From a checkpoint of a small mixture-of-experts model trained on Wikipedia: vocabulary 3773, 64 ELU neurons an expert.
Below are experts of layer 6 (counted from 0) of a mixture-of-experts language model. Rows are named router (the router's row for the expert), up (a neuron's input weights, with its number), down (a neuron's output weights, with its number) and show model dimensions 128-255. Each number is 128 + 32 x the weight over its row's rms, rounded and kept within 0 to 255. Numbers have three digits each.
After each expert's rows: a language model's description of what the expert responds to; "mostly gets" lists some tokens that are sent to it at least half of the time. This comes from a sample of Wikipedia text that the model never trained on.

# expert 5
router:142099159131133126114147134122115167108145124160125142155126146153174197121163162120083117155092141019144185136142161095094080097067162079184187190165088067138096104150172200145114187109067133111107111158062133138119162163131080100138090182089109096137112168152147090113127119095134168132077137114112161185151160096070107098169146124165150089156150128115131129085122163122104126144073
up0:154123124107087105125165095124134130064092156148116124068138083139092130147077177073140195123145125148120147100173047133189185146091161204161132129140138136121089134102117091161127102156110136197127090131122149153147138170090098086138129121144084088186131136114173138163102092091101171184121152099144142112116177130156103163079120183117137169151120111167101115127138109123101133075181
down0:161127127137161089172114152097095167104181141106121073146172114146131121177162090146122084129094128096172147109119168166132164155117080134087138088122095127123178152128128129160130193094150072102108183130139103118177103151144158186124137140104130104162122105159139187118143097104064112148097077204125136146153198097149136080117112110158136094124090150125119156114167095118183122076088
up1:138135222167190138133124167095108146159139085100106119105199057155111127146196120109114137074093120162181167209085107076141185134144064195078171118118128082110154105172146149108120167137137123087154168155168096120146145115125092187101146110135120147130103090130100106125105122171059098118143093120149165087105173143160130168189125142068167164132118084127131133121156129122106122137129
down1:148128142121135119126132081164165144123081107094138134176139182116176110155178152109140135107110125130111112185133169141149114134123187116114086155127132142080154116116154167131176113177141151093130078137136124173093120133104122135094131135138154094112139183051097096099098118144162167153084122157079099164106113139203185110119128110125107053098203149095126169105091111139214157083142
Last pieces of personal names and titles, often before a table bar or parenthesis: Jr., Smith, Sadygov; also line breaks and closing quotes.
mostly gets: "Smith ", "ov ", "Wil", "berg ", "Lee ", "$ "

# expert 25
router:157099173068092167226190135116072117102095120139148084157098114107101148168160162105104097116152125195135100097135155119147157143064130134131049153141127155057133120132111124139175127075081118114057105147127135125102172135146112081076134147182141133112085099142129134131136129140193075138155148115114092129183131088123121101135149112107124104141134142131179107049113145132146182108152
up2:156112147174116122179171102139122146113154115084135153060154108075099108049086152114129200144135155088146029147110094158137112123127175164133108140112100121201131121101067091117162064141223144103104076079068144091164172132133134160096147151117184123176139133129069109095152129110107102097151122127138176100192116153209072150124150135112101113146110151141152142117135109165125095151153
down2:088199134123144134143119115096162175199117103144137133171119077095134123130111075145162155123180128125110136114105141153114169096105180137069149097110134108148150145076112155156100164141097081188128141124102160131113158112077144091138137169150102142152151108107031173138171135097116177101194133121185105125139081101089176110125163108148167164110142128172084140105157087141146057110178
up3:174114133110172151080114146077155211099079155168151154150110107104165121180199151106149080190153179126215164145162130136116141140125105070134166138126153160082058117114125144108083051199142128161098134114096108103149123126140162125103136148112123154135144124066094178134104095104106109121182156131099178125120130148154149124069140148111182145056118151175111140127140109132060155133132
down3:186135123145198142122136136114174105125142126160155121120120149155082085088051125165159159191094162162087108112137121100193131060072173125184166115144143088184132106108148144135142213103094211125144111126123148153151148133096060067123155117067139104160089155166110104099142068109130167124093097132168154200140128106199125179123129186100115111169107078114144183128125138163090065086141
Lowercase or capital h pieces inside words and names, such as Bethle-h-em, Susque-h-anna, Ye-h-uda, plus es-pec-ially and Oh.
mostly gets: "Oh", "h", "H", "Ha", "Wash", "however"

# expert 60
router:141115158168063087207167075169082097168070105174146105170103121086133095184137210125137154103107126177145125153102119155155143142106120106174174080108136180167128127135134169123120097083134140117120167168122123127093072153206117076145149132051114130099234114104116129131165147128107161085115161167102121140127130152100138104119106122192163080134162130114125167136123130137095135168147
up1:160129135122124066115119200075143156175131068150159110154155067121143117118101148166125095119092050075116095146110111081104147155147046149078135122166101101079095114103101146166096094151066169146158158126155070130144099116166100114176121111166156133186060098172134107121115119116152113098127166128154094111120152129079077131153112159092113112132075101139089138112114122097200127117144
down1:147137177171127117148196121133121064169131159128186117101129150100078066160160089173122148044113082089148100107168148120149107093154099097203099160071140165137197087128215084114197101110123167155161139127119064077133111090070126131127113156140123106111150144115158121193153084146090090124057152126135069213085129139099146135228085116116089093108133133103125187114158115147118130105115
up2:123102094194140095141154133043110053150121108145134104140105121136154104143140128105140138192106104161066092149122154115143140244184096092151107101071173093137110128151120063124113129125144244125124116133107152196153140123161130097096148097117105058168162137138127182143114159156112079114108111170141110107141052123151165135116140081193115100088124155155118161122151129152136095152145
down2:166118114165111171133103105108111111175105112075074137141091146154140123138082143168121165173099091169124134156155098145060146126186181143135147119125126173193090147130073134198151184135102107159101149133157122132130186124178141078127162125122128078151125091158131143078111067141112084099107120126128134174098175077140117100132074139108134136110112135123098142158109171156167150120106
Second pieces of words after a single opening letter, such as f-ungal, f-uture, F-emi, d-ata, plus stems like partic, decid.
mostly gets: "partic", "On", "decid", "century", "expl", "Eng"

# expert 9
router:101131156066142118188138123155164064148148114157141167093152112129112134135144153065158192092075148167147128159088136165140132118130128122096132066114135186140089139150144106122149131140104136193077123133160161089121165109193181076148159126099108143110125127087124163092122160149170164079129145160112123101088128100130114136101150118126074119129151127187157114147143168079138145117082
up1:118167124168140123160161105151190153162134137103053184177118073130137181128147213108092184159107141099133112204104110144148141177140113175082206169150106122046126118115114134122174103169147165154150128108131158124125119122097134118138120160136172133122109100147134121114109101103118148112144091069194060099211136132121105096143085146067141173138146116101152103151155108076094116168125
down1:186139143176099164123096087097082091120131099129089084146126126104116076202137198134127198166137063115170123131134131103151157112118135215140129153110074128071155168160154104103115173175171123131079123128111170095139141109121077172128054107173097119103142185073112175155102186105107134106102103080105113181085115101129078113075064082162093107103089156157158082122104091128147185125157
up2:123118134092093108136105161089114131164155099071061125087146108135128121168103159124174166187113112154113137151134112149145185109094151066044095123143127154189171159051105098107112118098113233130178119158119132101066111130083182170109109136123148105155180167170170108134157113108163090120106123126087174151095076142176143115171132100133097105135137085110141138138138080148175110143099
down2:129110158107181124097094162132129097183154108141145091117117163172161160078147135128158158149104111099146117100178114118137189121081159191133070066051111163160102115054144141174152105146078160158132151113137097127117159153084128116180126140057110147149092129128149090097106085144148138100099049132122099072112122127120123126145142123117153119167169134155167164149112161170083100135126
Word-internal pieces after a short onset such as sw-it-ch, R-ul-es, f-ish, st-out, plus some table period and semicolon separators.
mostly gets: "dec", "individ", "Dec", "not", "suc", "ul"

# expert 24
router:087132081103143076074099160125139110103119045171169146115121138083150107080106129153189112116177117172112092185120142154158100163103134131170141111140170100157109123074148103135166121124110109184138158165097087124093163109152088201089187187090140154149088100132133111135138196110151114138158093081131061158078142184127134130117123132138099086140138110143072108096184125147120176121116
up2:124160079125123120162134106079073102145167119132123106129053070075157167065090178174168125155071109069099082133081125169155156175097130137095129083166116121138141134150171118177132105127169122139129053150140166173108150119076149139134106149164110135195105147140164139110142130089135095125120104165157181101153099091131079138113141070126123131113139119173153113172165131202137099137113
down2:110105123119126109123110135148147127142091134075124133086134153136150105124110135077095200133139082130102091086135116114137133105115198140078129143125112102075108069069176154163121081086091141119199143090165163200150163146129121127077142119102089068120095153104082089122143066122129125124114133125123151097160096123146120195104130117091154146161132166110122162110136119134171131111154
up3:093066092108190137081151112040178147101055132134103129145120105160153167122149131069140118144175136098112079116150157042121165147141080129156085168144153173109113114113126077135158114155105145100128177114182111161106116132112092141103203096157132103100107109134097103118188120103119145120142128132170138196138124131132146125080126081101114132117074156165090127117189129162093101118105
down3:134091167173142140157155108237170170137155158133141151071101067129057134165104118083162113133129136101114117173071075151143075101096151091091078123147137140118130110134156169111172168115192114135114127102073155164146084097108128115140115191131153160085088135146066134129118120134148143177089066146135129167158105216058155083098153138141132127130139136182099106114142163098122055110149
Mostly the article "the" and the letters th within words like Ichthyosis, Isthmian, Noth, plus colons in titles.
mostly gets: "th", "Th", "the ", "ocial ", "ampion", "str"

# expert 49
router:174164124102181139055121147138103109129086129202129152166126146149163111135113106118098128088195085147112110113165150151128193153081121080093064199105139127137114089158132057130141152122168124099126107097091123067105098133109061137075163151109085227181170133140123086176115193071131101144107134061080125114153144074106157202135132129086132089120165109130133110165094099102097160137173
up5:119091116180162099113101113128121121133144121084141115131124191134155132109136099140143078144096081114156198118122211094138092144169129093104091137115180132153158062108054163157097088108153130044097111138152102091133152152133124142120060122151162164144195136073153121097115102149142111185097105096140154133132095141136125158131160154133120158142122126092116074190047156138121160103117
down5:140191196129159186130133106116112147115165153190109105104166126129071138156119161154123109067078195117154109111112121136126082154112124154120170172085109105151073141064118143167171115084139106101114076141177117097137140117104099144062147139115141173220100066115133105154064127094118120154137121111139186135103140163124136118064143129128119151128082058163155151181090101081096125133141
up6:061110113132167188041104090139087105144138115104104118096163155119138150137149096151149172123108121086129121165130097132078090101109120143189181164088110123057135107069075077138146106128129144141186168122150159114143150111066130122116148086148076137141114125141153131151130097122197113111142093146103122154079105096140192110114050075125155178134122093093122098194194088176135078154166
down6:106116086127071179120155133095142134146120102153157153129113131099114135175134145203126162126138141105096101141058055133096127104165125124138101035156206131085108078109127126117143166138141090122169141155054101165104111099087125157114137164148153095136136099078120165195088075155095122156162087156192175127132073130192158145123130154106116089136069150076136198142148143133102100151093
Inner pieces such as el in hom-el-and, plat-el-ets, bach-el-or, and char-act-ers, plus word starts like Represent, Occup, Jos.
mostly gets: "Represent", "Jos", "El", "Occup", "Tom", "As"

# expert 12
router:145152147170104109123121135113110168099163141066119157139118175081139208115135154143098121157110146079133189142139109125089122188140137118154105196117131157097101110128152153150113136091106144113083098133079164107140147119148107111110084091106123119121115172104089146196102192111139171164089137110131181130122158112096135154170126087127188135091037080041154136092171116157094147209167
up0:107071105193200126115160112156172129125143140170130154129107119095134150097097122118143110131224136165147166133139130059114130192130100105109112112151146179078091132179124105148187120129128133149129132108054138142137167181106101113144063101190084139169142106117086145132131178133125145204148133110164107092054159157162150113132152159060158183098103116192068124137183147150163120152120
down0:102124141186150089124137145086143159158164089147103110135149137130081056164104147103123102127112138157100138159154088121086173138130123155129082129118171111135183127154115141146115145103136056116135125070135127148069125087092138074140111120111162175152130128115128100112115132078144204093061137148105079108174171200131106111152158118132125134170139176081106148119188058094121095113144
up1:118144130173097194201173159167134115107143024138120168126162100158148184156113107110095178139158109132139163083082108174111094064123121153145176109117085128118134120134109190141195122153138162112145143103137057119087160187137128121174141199146141085113146133120103128197106103114126123061076070168136195074142082093142138119165135106099072149096140104150132098145116196088167109138174
down1:170115160156112076134112112136209132133126103141195130175122168105119119100142214154090099126080118047142166135108206102136142145078115144134138145146139111095152142141164090143117116131156137146181099120119146148099225102132095136144084116143106106143102169088197142094117154118144146127085092122110096151122107123179117097168155152178129096096085162096108157073138075153127125109110
Numbers followed by a space inside sports and results tables, such as 1, 24, 0, plus subject pronouns he, she, they.
mostly gets: "He ", "Racing ", "She ", "million ", "Cup ", "Street "

# expert 21
router:145151134114150094092094120148107119109146098153147167137120167149124127152138087141157135136144107144101101158149123098151113057085160165138151150110153152106116078133144187140088152104127097101198071098101145133096117140149163130089151112128112097106147154119130137087155106121143171127138165159156115119166153106090151136064141096167079060178123163159095051203150151094177106131170
up2:162115112113118132122136120106121096130167042129132105018096135063091147089182153172109134148103207072156074136082114131152131148136132149058094126137151187143177072140116137114096166157126161162166106172179146145163084141129126132146119144194122118158179059125183141129117159055114151131156118165169126123121132107157130155117150162112127153103133164139149131138134104173182181222116
down2:174090146101163125128110090189113157173058117127148165052165128113106127160142134085143138124145097091171132111095177080100173138106139115158059133064153126133138149080111102162134140175112140140131093131092099135169167141088099082191193165123147101122028055177100158058126113158156115108124139134151135145093109142156082154069115085150110141125109202159136139148127123145145080123124
up3:191203165136188137182116104147132148136156119131127063105150135155088177185131149117119050110176117126115116144164125108182163081094123130123126130153099148127097089126151102103138105144151153067101129136136142142126159168083114105130171106127138130172075106133142168111160085087131119113113208083106180112166124097186148136101158128149140128135116134140133114147142198117082108132101
down3:059140112146123100121110148130093152136141128143105127149193166142169108138097106107056107148083118144130119215101125136143186046118132109133092168131099111108122105108129166100142172123125137106180169123144125103086164150081095070069155128136123167169080215130110072130116116088168148153120120139133119149109088123117148137126103163104117096073152097146097092084117144136169086102172
Short pieces, mostly s, ss, ass or single letters, inside foreign and place names and abbreviations, such as V-ass-allo, Radè-s, Vs.
mostly gets: "Mass", "Mont", "cons", "Bet", "Florid", "Austri"

# expert 3
router:166089154100125123166128141121125122102128109116139137091118151142148181142136136157111129084096182135075132170147187112118158139068160111187176082072183107112088185092148192132124118086118150097082114105082129112149164180143072151104136120127120102151160161124172177111159125139129137106180104103162135146133148081131182109100150126125144157090161074103134179098119180100100133118138
up2:096127140151140112153062129141124105157198140096128095094066165136172144133101100156171185162125186104133140137160135136136151136101120100150085060126104135152170153126127118152135168059104181134087116144162109178120130180086160117122120165198065143223112128200197120125093119111161137111159157126167119133109103153179138155179157099151106106165199090087107158136088118104163102157075
down2:215113119092119166126136115144077141111133110082122116127120187168156090119100180146135167077131078112088140141172106150119131151169139110123162150138175179071091139086105107190149127082156103086102125074065133082160162179100115091121143148060111154135162126118085144108119120111123092113129119114121101135078138114100094086106074138165177092146143077184136171173156134178176171124140
up3:148184083116135119051147130166104126157127152074047121113112108100160178093153162150082110100168130110122097149097113080128133116132151121140159142160141153171095078167081108170087097092091147144083075125139139120133052097111120157123150156135131136054142219201101188155116115137119104066151130122097131109148142170162145148163127150078064138172073095125116108171132112102145152154091
down3:118132110162104073111128097109104152093149159205138156103143079122077165153135125113215133174136123148095098132146152177125151055104137095163127100136076142057120196109069202183173188136043146165103114130164159142126119113088142084104118131131123105119074115089086124143108151140136145168134096157149132204115108150146096162180114135137117103171151115171100106175108158117094168152112
Colon after a field name in infobox-style lists, such as Sister stations:, Time zone:, Species:, plus line breaks ending table rows.
mostly gets: ": ", "): ", "Preceded ", "experi", "US", "sq "